Weights of a small mixture-of-experts language model, trained from scratch on English Wikipedia.
Size: vocabulary 16384, 42.8M parameters.
Experts: 64 experts in each of 7 layers, 64 SwiGLU neurons an expert, 4 picks a token, a softmax router, a shared expert of 128 neurons.
Training: 273M tokens, 4588 steps.
Below are experts of layer 9 (counted from 0) of a mixture-of-experts language model. Rows are named router (the router's row for the expert), gate (a neuron's input weights, with its number), up (a neuron's input weights, with its number), down (a neuron's output weights, with its number) and show model dimensions 0-159. Each number is 128 + 32 x the weight over its row's rms, rounded and kept within 0 to 255. Numbers have three digits each.
Before each expert's rows: a language model's description of what the expert responds to. This comes from a sample of Wikipedia text that the model never trained on.

# expert 30
It responds to: Biographical narrative around subjects: He, she, who, they, commas closing appositives, and auxiliaries had, has, was.
router:184106117204142173108130170119104074102131076161122077144125130127132096128131144115135117145103131124037139151106077124149138119123099092175155126142151122133085128091143124107128129085128132122141101074188156122145046130091147114057159140059059155162183122169121089116133130151185154153153102088029129112106184151106145100208102206122101184191061162141147148151157093129092122137138083101087148130100059136093134160124116071084127186124126102117087113131202161133182134084097081
gate1:143109139104183082141111116159181159137133140104128104140096100137103161185132079156145172139141125111140078151092168047167135159120081120085130094105190103151196143153182195078124055125116139113150150184103130086117179107151109062152126115122165124091147128143146147079112133133116041100191133228125074095109133111089152096181148171113134067103143176140110166122127136166120129095107088145138072181115129093133131123117134148082109137112136105121181151107136148123096093099172123
up1:133142113112157092141105074162162135121157151142193118101115129136132132125146072096107138122138095097128114104098073071173121131160135125115154139165147128153105187159142173115158096146132154138135119138136120105114162139159116087123139113118149141112143149130162111082133177137160101172167134173164122055199132086159200166177156142102174178151118129107025100123114150143121168126151146123147072173117130177085187172099110114090142086103188174148100078077115129109102122078167082
down1:076157134098151118139127134123161153175116130112181163190107137150167120080140111118102141179117171181050137050062108132144108102140155071143168143155111077112135139167120166128136167071021144143123077193112146114114182130149118141104117106161096070140105122133076162191129138119115118126102107137111109116172120181073111113132160118132162127127193159156077126083107124180177173158130180092122094105136138137119097096176095130153123102117174097144079077155116143080129164102126048
gate2:143097119157144201170154109152108112144095106072143163108103113117182131106145094131092094110130076078102108123154178155121198170105112134155177150167140166101162138119140081147175140146079137125122115122118084100132096141153110142088068133147137128118176136117158135120105127140102171107136124149114093166071119141176100115147153202133113151104118095192155097082167151149111152148134073165076099145111100098132143115092114152101156108154108171095168071153123132148039193149120116
up2:121128110092114071128127150125124136121160146142162105130143112137070112127123126123165185148114171147110161108129079136173070142149143106124081155088060113143126148145110169090076098122164131076131201186109159125105162096090175135133120154112150155178059135136146101100172116116150114195104145073160121086165124131069118141102124068059154151091100163176103136171134182154157126117131167122154117102159152124132120148133157059128105163097142040182079149086135116119151159085164121
down2:160133122120106149167109175110156180113095151132101195118154122139093069175112147068128183126084140178066144098097088088142139104136132084152128111139172139095095122201121163177156115119133111047154165171082158163182150129134142108155203160102081129082146141136127120093085145143136116128120146149147091138153130192123078145099109109174096119106076097161111112124109067125141118159150090144133203122043144153144132121151127117121116116058128124096128119158173100169118104113151134
gate3:174161141134086123195138079100080033097092129181164078133131085141106109110126099104118189122139142140137091140139141191079214073107142135109156164160089080083087100139146115142165111154123170209138140120136097136158113131139099162155155089130082146179117110114155149120113135120146101105115096151092106127142091146133125097145132141149169089151156127215149106123139105130148124152152147237114145139104096176146079110114094151130159132083089156075129074083210137086129123170099103
up3:095192165087136119067124158134120141101120125108117162156142112137136128100146099143149069138143139136106155158116117171203080117140138142186076147093140141114140117126172163066121141160099146102110128161131162111137144201115133146127129177093059099139169134143097099139186117161156129165094087127181123169157165143138121141167152105108102139184179133121082105099134157085120131091120144051129125112152114126057103097145182123133094066138133097174117204111039161167165093118159116
down3:124144117099139150192142103105124122092072115156146151089149085129123166122102117160117172165175157146119073118152142134068222106119126126117167126215096177077148121081165080140106103084090140109181142149117134130145080134131094152145137135168137143121036124136104165113106139088124085128179154156101145068125148157077143090140148156136100131091110147198168120162184128116115122180135083194143128133091115098152104129109085152176106167193143114091131085122189094078142165151101120
gate4:126102125139165208192116140140140108074072187166091163142136158136065146095156161127123138127105094085056131123120113107123168104150151126144183110160089159179140088119135075093105098143131129085128167061123095167151153121149072117082111136129135160131109153126160146153171153173096132129176154134148153076176116145095150176130138123114104196108092082140087079129140099149117125145130166159114084133152196119142114160100167128105162151145116126139090084138160181168100131121150104
up4:154124098124156200189100132114129146067077168157103148095102181128080091124135160122118146108074087130091142094083133085138178093099156131203176142153114183169115091133096062152088147115129132094121178070125088169159157121175095148109121149138118163115115161128136187185183167162100140133128112149176123103146134120150170157136141139119090221145073072119078081095074099128120116137142197137114095140171172126158141148118131094142182129180142170137114142125126182167130121157093121
down4:125154158148135119092127147143147070140133132096098084117111152159067186130120107144140166119185089151167185094137077140167097139088122087086168129100091103210107154159140135145140072124138111063133101028156180118118123094143133085114108122076100144098163133136136155065104123111141111114092146183172113118177216132179066155111125117129131126136091189108052168130102113094082132110074119109089133101113136113153117134136124099083079152079119110100058104118132122131095153141118100
gate5:127139106085130155124150195100091121070111152170193092127149166133203121120078151145164147127147165125188089145148116130130141147117051062074120145131070102059145121108169142166093128108150157105133188129091123118087158111084134188160163151102096163132123115127095141084132064044139068149072106160139125116120132150086098163093148097181082117107131124150155146107102156153128100098134108131148178096090177123133173090136170175080055142113124151181136169145091153150151139095116142
up5:130130146145137089103129108163141123141159108092156136072116108141125175114157170188131121127139090120122079108155160081168135154128072149132126100090088159141138204125078179131128144126117085065142038199136121141145107127128147133087080130161120092071190130144168129098088186144104150140177145138064116138050073171194092116114118194126164105082151093148123169133158081162118092136083063135117087067099104180175073065146144161139118104135123084145138189141140152139130125148071148
down5:082138049110128163128104139117123094147177189118159128117100120098118119124094179137187127136147094134107107130120192075185117149113105118075082147134182086138208156133129136072080172140101135124106125124089110106113137119104099149180083109157124122181145116220032089148121048124156108138109102222131160149154089161140139162059165067117089130129127172094130147135092149128096116070140115127097108142066122139100122141121149191087111154116079123128167141158102111122124119137049106
gate6:157169134132123153175145202198101125098194163134121176140129128095072097130080155193100127113098119060109139086125179078113144076194162172086137083128139163134129144116049112122131085103099153105130151138052062162110088098078133085098108170070089138124100123127145133102146120149119093116086129136113124107128187139145183111093191190148130132127084109147192175100087099142123169127096134129132086038147120115136163104122154132148150043090157135122204102125119110117095113155123098
up6:205183129143148206155160200106114159153123134126107098088144081103168100150116132185106096098151128081124128106112160076180149159089106150096113143087110115162118116157127127165147096164127193102127134102085075178141187110117154148127137154134143096052142053114170095114096117149112124181090185120181055109111150128163087175164153143156112153082092094128180133106095109153130138076085071118131096117155158157158154088149119112128126086165141160103172094113156121120091162122092123
down6:191146068085176134118182122169085128142139135157125124171140148115085123135157132158109098096118104195152102153152142166121086117141174168107093099165077139090134203147130080159087100030075107120148162135148124172122112143146138099163103170110088070092128120158117169083155156157080136113176129102131121128135149113117163101124174147126135119157113142137120149149115142114145082093110187163092069163173119057115174107119172097114126129094173128124121119126184096143188164136140085
gate7:082109131108108091098068130084152130115181135097116133103130069147121084157162123114110088117146163110138154112155140125218140092042131129098146143083112134117122144116139227153105061137140194108113124182151111110091183165124153131123079163136072129099129139128094132096123127065119145169117075111137180179058156118149160157131131096138196170121186187112116159121123146142110102049091148119167139131108143089151121222187148157120107172137182115123148127086086123150143128111147150
up7:084111070150166134098099121165194175109134187106105147129110124196090152050142097138169124146131119115140188126200173121183098077064101118152115100134150183160162188088164166133124079119132171120133161166138123131094113167051155167180135124138106113128121147134109159079131181060142158124130056060130177107061149138132104109158182118149125168114145177090123161105106110143090108078088123118179228131150119137140149157157188135139100143135214120122127118110103104117180106175155174
down7:120078099149181075054165131164211131180111127139135135132172104157143165136114100143154113130111141085073156148116087111128085148106160168149139083129146108148094178137144074081123144090109127151140132107169149094123143098055167127107088114120076048126161180158116100198159099116141125180122118130086105151058152123116125146142114123097114124160139093061129077147108115109087168127120090070111093156137097112091142132170165180104151095137101176187106173102088175178188136107116161
gate8:173090177130184119152061137222101200127053090064141134119208127146101152095071078164209153150158099145127173135156189139108135124120126133144186145131167132157131139155092133134191159125130078079121117104089147122133114109165130100110094152141122083084091170140125181083149095101149162069140130162161120123180116123148164175106176103136113165109107168123152110143148119073125095146124118145132156150130168104137131112102122084107117058179197124122128169117115157135086132129107110
up8:159175160156136087166078087099125152089129096144164099117121068146099059123083174111113124101078156153145155173074183171156115103106134139180119112084171124242143095112065065093154119105106173127122115136078115143165132147110156136158089132148086109080166125117077107108106118075138087160147113117153146150166142175137160141108144131111150130109132159156074174128124124136079115120177090169158105164098130124122110083082120112124114104123141174123124159096148130103097137172133113
down8:122138125169156107086180150127115120132151146164162019132137101151102138074132169147117110155135158124093108180105140128108151054134117158131131133147145171132114097078119105117085104090165113130131111110075132156156099114119120129168126100115206113113113100108090124111105166104114144136202123122093076154158139167062111127146153158129095092161092129128133123105160131091154154132093170161122179158107194146076134143100150153132073109131113109100125156137136173139068199142109063
gate9:168156099135095086154097116106122110181064134116136089133123152167104070144182168161169108082133140104163135105079111109100116139093164093090128101162120176175126094101143072239109131168163123200114116142135122152093145121144126044071109116141116077156122140126102135106127078111096152092123103182112141145098130137087043126141078152101096129124110118156160145133168082119109085108112077096157126146082109174160161112157118223137154129172091088131135090150053138177103113159137111
up9:141110134145116142103162058144082156105105180175158159155143120143128158111162153118127127091163131098159183132087127142191163103143112101145095129140179087118153185131059105126178193121181090197137114133141183158166060115082173096099128111117133151113131099142127143157167110167136091060116097187125162142145141100127151180129154130127129142137168116113161144135154134123139103134172171102109153128094128066157123147120172136077156081176189137145114152166144154110160147089132105
down9:123061094107135141138154153121154124072120182178156173113150118147112108101140113153185139154124151222126179122105129117161136105112156154101148105146117082131068134118080125162139118129127141095135124066125063164099126157130115069148138105154056104085143152123146155135082072011132096122139168144106120118099144129109108124152140140151068139130118104106158188119137148130125155092112117092123159164150064115078119163135117139096157119116129184110114118106192141154137133160132108

# expert 61
It responds to: Verbs and content words in running narrative prose, often past tense, such as announced, said, moved, returned, decided, due.
router:124166149136127140125127155111150092095131169204131112147121175112119106100134102115082155095128157153081138127110099142171127098139057191111112107165117121153085077161134190187165116122098130121156064117091110117155131129143161089173140152113101130150158117250132094135104156106121099174128112154165091088148131099109117169060130067161147162102079176141137154075125145168143133164122158092135116170191138121122170111175153105099099049144113104134164082098141156165094205160113117
gate1:144089224116128113084144119146126191140153223151105100122073123118099133155169166088131132115106103149091129122143091155156184125164164096090130070110143130109148153168190125112103033125063144154123107159172139129102112135101117142159097115175130112130096119137145144140091156073153140145153141153135131142082110135123125195115162144111116145205111167113101151097121121161136139123124179162164182166119124173183107163066097110125170148142092192109142114056159110125114054162134100
up1:127153117121150183144169203150111138137109148086149106139105154101073150222165143130140150106118110124090084111119131157078166060125130079135164143109107103158112152140144144124191061098085090083124157133129082064150123167175113125099076173119119108109138167122156184063120173136131155096186131123213149153111159108143163085137151108044139171155124150148069145103101153134139130084129145142158190165137109159137152146122139134087173101133158110126110108113115140173149114128163124
down1:137126094104158097158203173111153151086107175120107118112136093170119163164146113117160166116107128180162096230149133100119109112095093090167171153149231145121114162143182118136067067154121058188098129106155160112113115151152156077175169128121075114106129077150106094162108152071122154140067076153132135165122159151097128146115124073075126084107106148108161151073127077170143156101175144151160127194136177110134132123101107104150125073064183092051183131114144128116113134159107143
gate2:107127128107076203108084097156153079107151129134096115132124184098134116127171117131089121144164155091133139125144117113176162153166159102186129104165101124109141085167109111084123181143116142097140128107127169080104133147172107055151149129153159176171131131133117121146144096130176157044103096113171161122194103138134114126129121141133073150222163130140111106119133099052158120120094108144164126149157114149170174134160160113141063103155174140106120121126108115073160160102118104
up2:145191091110061204086140202117109098133127126108074122081157195136129151166204139120122131088169110085167158131115103097100131089126071120145172157141142044135119135119145125146165172165154160107138194142125109131092160129149165093168131087115143041144108149140139142095161159149164138099155098119169125130144130066173140127132110129164123192172086090194180048160136138042130131132073123161110146100128117120099173112145121104117139168047176121100141130127203065065164074113128120
down2:115135149111174117160149166146161086099074139173095073154127113101116105119100124118187128179116100152179076149126091126176148088087130100075139069062111069166217169083134119129102144146129072056180186153140175155153134131120104163146109174129098120135108175127050130099156155146163092146112119194105117184143161136103084094149167130116129105074089174153135140204166144142137119094151108201124096127102170153126116084121159106122113096158091135141130098150190145144144151150098078
gate3:096075135124114059162175181060104160178200120158133144117135135172085209147190131138168118110109143122067176131105142128124073141112134108127144173109064127138163164137205141130112158089124113073123142158113076155187137129087149104101122111089167158137116151145149113092116156142103164139189132124162168142090109122101099089109111121078111160118145172091115157106112073136129122130150224132121137117114136159107100138045120152092181142161102209099091115107132140135117109072162116
up3:123078116143136138081160144091140112090127121170163153137098090173051176087148075135153080124124180158090164135108135168130081099106137120132129172127117119186155106136193120107116191133082108120121118127146090110176131106100128187075162077072145105099156138152154161146100139190119090131207113126099189077086113102118048154134108134136066108130092143091108152156110108113125164155114176089132118132170087134074057115101169143077134134170104167114135095089100134176113121113172131
down3:070122200097123120102101093073100185164150077075132103139117139125145124174104076101100122054116099146128158178135192111136118106129123148108157136155129136140143130100134114146149125193069175156107105058132156119101116125126136072155109181150060107124211086124121122125165100170142159101095102144168102102160142162158133097081131175125105149078091118192098110092118146151120124083115107179108099079140114136165178152110118180171144115197140158133086101165127139072170059168104130
gate4:109167195122129144099136119153174166102091104175119103090143159105106046124136153100127148144099107080133164139114125077127181078092101035148131081141191199190064149071150078161122170152189133115121123165086156149136122127158087135158144182105091166171156065113150118098094108115164070154131114171137096108146103105125219113157155131133135152123116158162052162095132159127130170121148140160123107084079153149169166105102130113111091124150097098126134113166114105093137148147149113
up4:099102116138130140149147171146072109117189180121135134103088085116138146180158117148147114110149122113182135156142135108158064160113130155150128183084100057111223111131104122113138067107071174149149151121123084121145137125122170112057141067122159097061126158140099109149181167126120145071149119151098151153083178200154076149062079097126119140079103090120162098215136143141117131136129128146154138141154110096116082122146132169153188129060099128186125150088146149135112075121113163
down4:137132126124095125091100115113109124120103080141139134123110135125162153115138081080121116134161141097099157118133121103139134165134107118132135089127128175094207060134161097104151111164171108145125108164125144088085118087129094136166117049095233166090101103103199150142100155101166185105139221079140152164109076148138110146080142135110132170101103127128136130089149158129162071132172107136081144154219101098146154152042144126132103178148125177145115147094125149145138127140117157
gate5:065148165081130125085151120140078136157089161093136150183121098077123131093132086106070149087121102135125131147143129117111106124131155118173113091156111111172183138118155147110127146148109133182129177189191180051132113169179112039131137130176178100114116128114100094092136169124130084093152145119139163138125081160064082103091120131117126129126184174121138141138159143153107108154168100170056121111176095107140070186094170148111141114042172100133157081135104122109135093116104134
up5:070119098093140139086105112107150129144083201137132143141143114136105125110120100161063167105094142109177121106139078150105134139108074162130135102138175144167138117114116116113156125154110165168120099167144139118174102148165073135126143108165145099113118143116128100118133144045145073105114149101062171110149098153101149152120127184128126188130141137166141096111184102135121081146149147148107145081139097178106075198098181140110127084082166108142134073137079164142140144125120101
down5:114095153085119131153124124103146187088175162107133124127173143164127151117130126152125125146183134138130183121115175138095202119150086092066143069146074144102116113049088141138125142121139167167184158156108142046145089177165113095139056129135124140121119184145124121141141092114123157099156152177149138135137096136144146062147155125119125109141131161173189095122135126069112102155132133165112130157080142171154123139174169129146152116075145128171149088180160151103127190127150201
gate6:123156134127108132205126091162101136090151139093129119161135151133090118127118145092130219129206091134106113087113076106118097110172129114135109183060143155190072086085147098181164102191102150084130147136105115064144088111129121104105142081193114172068064114136160136135128143096159164131203180185142043100146148131101148090165136122059086197089178140101143109096131068089137114100164130132120146150078153169103210127091135087130060126159160135121182101119173158106081135126116066
up6:147065177192188152139054096076156114175126234156149111113197133180119082151144070146123134156086156112121154155153107076130159146126123127149084141130095126116122135123178142186114167142123098090117089123120110159079101117184090112156189160088094121189146190119112092096132120111061181169106182104148164156060105143122159112121138156148153143164150081166108165146155146101101066082083111087073155156124158103162108065098109162089121174148113148158158185075152124170151137123111100
down6:112100109101119118117130138140132150107098147162097159160097092164088142155087144169096143136064136099079147083083065069151095081129112140152116148122162134108171144154111105126169165116168151124113098081129105135155155148131126130087156153097162149136164151163150075118145130111115139124098111119151136058118107126077187158104131102104112095118130177081150140164100101046136102125062145169156111140124079171147094070115066103149062142130184109175105097089130055127104096071141050
gate7:049057098120149120082134130107146141144134101155146111155152114108122181156107126153082166113218201129146155086133136142161093154139142134122157149131143136136154131141127142145152167147127107171136101149155136130092106134136181175082100072144118156148106123129146063118128174118122153114142159089125147201156121149135147111166165092130080176106163131130154135174095172158120096136160102118149103156077154121150181161082125082097111103148063129102102089144152133072124201092139144
up7:130149136128168128101141110123160146098153138160112110119143118081104137148127088141133143126168138135151104069146140136178123108100177120171119182097194156134136134159151118074118149141179119168144151068159121128121150110122191134088056119086149109080112173136146060145127119150111055136133148111097141208122131148161119077158200066137143110122223175109175120173073173095125107115117090186155158146029121106085171161131143146111091161191102133130144065170141126082140127119092117
down7:153119146120079101085152107139159102154125151087186079124150125052135133120115101079132134152145165145107124078108079140089133114132110181189108120118113109182147130109146153082081153194112159097149107134191128095178132099130131137116078129172128126086125085123126122109092146134115071098186135124124146108160098151112065166115159117109178075114161135106179111174137153093101074104114149101100129167108116134140096113076164063128124190145129068105141123121098086130118179144115058
gate8:119150098129125129118106143174144176077105109172119131115123102154106127154161118104126095101131138104164089097109154073164115093146160081130211135031167135124116120204127150120152157105143138160142111126087075189113060126092136110086141092078164178137116175131178132132140129164138145160098124043109146134134137152075180099113140111127128155106157084118180107117116179065136125146086177110144098114120117115096116138146159134166067130134113042148130125162141142141123122114163123
up8:145137106138137119113150094081146127166162173108151120120141171099145111125127149122085126145077076153094162202148144159084125148109100135186067087193071133159174185097145119144149133155108102078127174117158156114140181140146142119138166159148102141056171085122102109120122164087118129106116157209125103138113150140150073135191091142134072097137097106092102139119107131132138135098121144138104225101107107199133101109107147137107210142159133199134179133085125133096131105178090138
down8:107125168101152143117177105139158187065134129109124091090133137146104065097130182167127078098114139149092169128137179139077198206113141170129163092180178184179090167106152132127172071192128170149104142099157081182160110124117149181172161094146128101135125116098134171097081180173133153097108066142113135144122086129147111116151126086116147158159126164134073107070150140117127110134170192161154154089217122177159083117097123108151171135129183109090174183126162134113080171140131149
gate9:078104169154117151125194105169140138136125164124174138138109069118120070186169080172087169132120123122073153153131132200137092104096121148105096135149120077168161124171161168161082084147086134109131132077155097162128164110126105133140114109168159164143154109117121137132121118055104055104156146178127148104101145129109128131127107130043096112151085100108121186122159101097132087119174144096164172113152166102089107143168112122106141099144155117189208171154122135178077116164191104
up9:098096172143144161085162123121107140108119154136108109122171084110128080173162159104084148132148114121076183148179105152127102107078180130075180146153175105169137143170140096154084102094119156110113091098104157151122123176140094149110131125136146151142128132115121113118161095069157144090090113169123170110099135142100131092122131137059070167146140147112104164107141124091105129102119151148131132141091165080113079141152075121110098123138144131149141129080104122138121123134173110
down9:126097097080093143132132102128092132163161140158125119124115156145107171168133069141141114127137133156118158105064111148095116096170123104122153120142164202158141186150068146171048048094150180095126157090172151101083120147119086148122145095086094104092103106145096164167174117125134087093175123164105092141093142109126073129092133120135081079154144149091107098124084116164123171085171143148140112144183145102112098163100089142146121127158040103160097162114070138166127129111102144

# expert 23
It responds to: Plural subject nouns and pronouns plus the copulas after them, like they, people, recordings were, walls are, tracks.
router:176141140166127114061119144145115114057172151121093111143127126077153100165081145163059152178151103125092193108151111147117103104141103116164101140174072161127120098150148132123098164100133141137118073076128157100169033154135187104118170151146074106127129094194124122123150083170115127111086102144084131107111181110135119129095157130132124185179140114110130103117151113048121131085117142081069129134171151134126122156141151153081076102139175114169189165108080130142155108176104132
gate1:118150111124062128087171105133122085100110173136162063114160108091077113149118062119101138168140065113125193140143168148094149157086081094172060122079110102131121117101069125162168104155120139138132125112151108083180116146063009143121108082116126171119124103115148164120133070112107119093110084091071137161090114093106165117123142103157159165040179168136144120133125115072109150081127210137098129158059138165089165110116174130095142087125128102144155131134120146111124114129192118
up1:140100125109163138158127130063129191186161093138111174170167147184160109071152177115156129088128178141117107155109079124142094099139188211098163102175146169156099126124163102139106153174119145098124164104102163138096175106141183112119141144091099127148134154133104090115122204179147097161149153126187085100094105173121138137165130133055123115190114093088182114123146160149141087124145032108104127118155077108160091165150113092113152122080123103112132144113121165138125115084080131
down1:144153177104135085181124110133186170129102093157092172126143136151089130134091136125158099150120122135173125147143184106172151125111130145154113113111126128150157080112152120096175141114083084147199127068113078154110077176141145144116135167083141131144057156073188084062152162118149135153193166191136121170055119158148096164146180146110126186144127100117137134139136160164149069142138159124118087091142184158131079132109103132150108119195171117103105116178159123122137155105126110
gate2:161162132114184110142053182176090061141113095139126142166067120146090130130119121131117144075137151135074183140146079112149111120115132160118117166067121152145055111136085122134135143174146220112133235136131129131151169113058111168097129049166141119088130103127122140137102114145168148145095099107131126166125142143183154172105130088165127075055088080158187180111109122115122164126134108101110154149087111154122105162145159081094140187165123071113118141107126062130168110108111060
up2:080071060163100149150167111097175168127135185133136138068153135122140175069189127142139148192132115125203071124135218157055128140113148092084137088172148143103133171164182093100170099110093103112131104129172152139108126102170147176177154187064146119109151143128126122084156130162090134095110173136144164106127103107071117129167091140078137164147144145108097077150116142160135111133132104162128125151127131135096140139115089155148105074076144161127088144164098179131121109103135194
down2:096121166144122174123126123149120110118126149061166116086074117147087128126170129166168087097136163074151117140137107090113124124135125108103127121140124124155044150086117156161092138066127165171065125082079124131163077121111168148107152050135138113128093121166133085123135144135090106131099126123103172128149062065112164142157127092079107205157087131088111144145175125117157125155174132121104107133169070179141123196133112067139121080048135113128087142093111149156133108126186100
gate3:116152101116134092082154137132079136114124149142196128148077093172184154220142138162099106146123120095134142070144128146084133173104132116127140120114084167112114149091088146136133143146178078133115175131111154121131151133067127174125063131117131203141127129125119117127113072054120151079118168134106066129154129115159115081087164127145120069117100139143138113181192167130119154129162197105156120099118118160197108096136055141103073179092091132097111144125115082086118117182135149
up3:124100138097113100086144114130070175109156130106124145103097123190130198188106147165092126168078085114170150076150127159081133169090123105135167125124119154092086103108107168137092077156187131081108153141148126123082127119131147160098096128152102134118135109118148135089092123051094179089190108164112165150194132082169131125117124133062094056164114169162124149155199106118117174133200149142124157064130103208160095101070093086127070126099104175127101119107108113114109129148114128
down3:113145104101130179150132106052115108142123120147117126139078115116139158168126173082085155145118157131147127150142130151117189192151158115121142202157159106176120119086056191094121118090111134121108154103146113112137104154091132098067110132110149180210098104130148111161161111042067169122163181121127131138058178109122118122107117171118129138088178150153198130108164131035101121087104163150156133106168129101209153116151047156111104163152172094127164105166101189140135147108166090
gate4:207134094143111132063156150129099132128119199128097104156144120078115155130190104152157095150096116109130135096165123156139167074150130110137157092170198083196137161117129125105124142123121117078136098098087118133110130099112138088127165093138145112148126129138156195136163138090084113099168148082132127080113131120145146164126105087099122117112123170137136080137081136064133109154101149170071190091107096119143167100099148120107125116131187104116130162089061168092078113148153145
up4:225050117170132115135132101142140113169102111179135123188168140078141152101109086118156143102132115173137156148152122151154134110156124075152156145104151109149118111140109106117114145189075114164144143183145161152089122143132126055108170120150132107177042070142144191092110141143136139110099124124109191091166137144159209120178156070139091153168105125112190114143127062053143117134082112161095171067131110170108151088130147114087127128113091085086105155118166145096111122117145083
down4:131144148154024113124117099118087072108105161144159151092098127138095092148144050151168145081143131166199124114096172121119100126103160115148163128155125153147106145096148103075057074166214120095118130155154113161154126132156136042112148098151073092154143132155130064156130081108176127110126134093027167086110156125186129192136107142130131164171113115135104091139139091190074118096097174166195142174126134191133161130120139126141149125124111111124110151137128127114147127179103138
gate5:085147153085111095110108059170162125133082122136138126160187093174104172144151180180114134128073206152142130144145096170172086195094140118119143170108108063107167155110098129159137170163157135145125174131160187140163066130107162116137150117116118126135128129118132100125105177138144152174127095158180171122149167081157153158107093173203148170184104100117078123161191160154101096103134140126183091170146086118160102129128143146147114178149146099122101147163108088209125113149126167
up5:071109144135072127141126137160115109159109172153141119124115162121086137140135160147109079120175064118120099141118127086125123087125171122072131107125114083171088115125124134138150139108164128150122094143148120176192130188139124143124144142153120114159121097122106109146115111165093131162155127135190164141079122085121105150068140140097166080151096130142056117052111112135115162167141194090157097091138180192186146088149122148177135084196112113120127186170134188089087077104146081
down5:092190166147107049146090108084132131133065120149129115118129133107098119086127110114074135083177184140186086124096165129100075176142102164111122164109107116079195116106155120096126070146103165203108065121137110122122151193149124182163135057140217135110153132103087154121106095119091109124123140186179095102114138146124145082120107166150089085110137166187083118134084170150079131126149131128141080125197168138088128135125146128117099126152163135085116086179104121127111118143100102
gate6:147141210104083118153077114136106129080089131160131119143170099130084168128133073160150123156106122113109110106163103087158115130139096112151109138128159161147146089139151135075191109059070168104128145152123126058059097143137088091155117157080117120131112124123095117113109095142084159155094144116136170177148095129086158131115131088153122099087158139116156183167141154153102158160132129104172155157119153062135187102174167139102098029127069097167129064153142131166104161119141130
up6:153132173140069159118130085106145090067123140136093123072130146128100077119136098128138157148109152131185128146125066104158094121190130145138145104101137102137121102136132116136153101079135076120138100138141115074140099142121111174144135098110131126125130061136119120124115077140087145124144141103092084138178112111087116161150143138119115155133162147113110101170093156111105172140134104150212142124172114091063169176201187187201081098122092050179172083139124137141113150063137151
down6:165140143173127152137113147154112090168160130094146153080129129109093107123119114107118183095091175146132143141057139134148116069156142120117072160051117110123078087170121139160076168070110131158177110148136141128158132197110155163118132172126120106199127098156194100149163168103140118170105180118057088085118174119153115128115169135141093148119062052132164039157138119110149130191104106163130113167143094097116149203148111113124097186119077065189113101110160129175123096147157190
gate7:107137109137147095088086145050158182185124126123127133155150097196102073150125133113127079012149146086134108117150179166163078138150093149204098132112194104141128163137163162146185113129103111162127125143121172094157141099135095115176139120125128098059127121141109104150157154112106128100123122115128106118120148113139119109110066115202182114135129097152133149117087155204130121167168147139118202138091100123105106185105109125120136165055194119107084137156139150154181133158137146
up7:132119092152147136074113155103172170172144145115115145146132123157126129060097144137079080059130179095179053110135133153160049151145127168136082145135190069164136157156118127143131141117123125135138144160117165106133137135115170142150145141122124133072089113151084078098113153090138075102133112136178122165095134123165106092111086151168128105110149153110082173113122151157119117150140114117138120116066153066086092101092142147103115134080196058102137179151100162168159083170136134
down7:107122104117101159101108189122126141092176154139158146116157128082144099081145082172100092081166113149148169146149114068130143113152110150137147097163053150136135165105137126103087116131114136196125141156120130136083101143097188099125133146083138063093152177126128098101062112086148129109128165170175129071108081096165117132126092144139177134131085155112133169128081164143160108130152135170192159155255162158158149134092119135126079128160073095133123193104138101082098156107166138
gate8:150133113110088183115116202119159142158192162134080092160124119113070122127129145121086139098136122115097058057125090158134126078150098167110112120173118186094134135124143079144084099137156191123117082180156125126088107111199170101119111108101113101134065105127120135163129137124125192120129103105131140135082144114124129066151087153113114145124113164091153138104152133103156062111162098066103148132042126160114101143123136145123123054078044171096186135042153101116109111071132098
up8:113136128174148061148139069146140161074084108065097134154112148141152132143131156095168113130114131120133130159145225132081106142135132065129118122109117043154095157147165188147163176081127134159136143081121111141147132110084094085168109173117158188179156115127134148069103085107140118167110178204183055069173102132157120172130158110093122147110150084171154102123096174202118091109103154150169176107193190060139148121132067073080098172200152116160126133140142118154112130174136155
down8:120107032131170097161162111172099096114137080153118099120153138097129146096129129104132170210081132150070136086077172156130122118128166151106147185083097095154109167074129176170136163122142105132129106087137112131107076128152110128179086126124150131163114126130128107168131147159152153109090110096103086149078082166114137201111096085133157164102178090144168101102182135161163171161125119118142163125161144145139113176143183097160081145163187164148186136100090096142064134180157158
gate9:174112141099130121127097191141139139077148082054132158122166144169166134088110081102131081122152160128183120148176098115091121086166132083121149086125137133079141176137159087142167177138136093132127182135156202136131096159118128146060145198163089170149148128125159110095144136182098111106185122089142127092102148109150179077113137164120106111112186136156113116119116129164143087094145124164168167167126177090105119111131147076142110147125103071108119198125152064180180105096144101
up9:191087115093112094090120217191103155091091119071119128145127169150230139158153128071084107161111116115182144088190166140089126111099128173128192117102119153110158128132089130136146170129140126148128156116116162134171087115143151151131115161139098142159098098123126139135156096183098157091111146173120085095138137133097129123108152163068135133127125145160163087157174106139140154103174094160145209139127180195172105126182114034135114157177101138103091179080117100179131112098075099
down9:128137120151160132136097092121118098128065159181119123096124122104135116082152144082153114085130138159135180129141124117085107108127145107155128134146112086127105074144130132156126090159139102149163163196111139158152111145145097123129140131143127186151123145088114135207073160131092169113161124071106133153096118128172121130121076148149140128149076219146158175111150153103134129080105170174128145151110172151144139084086116098157178156158137105081124129137092133145109146100203122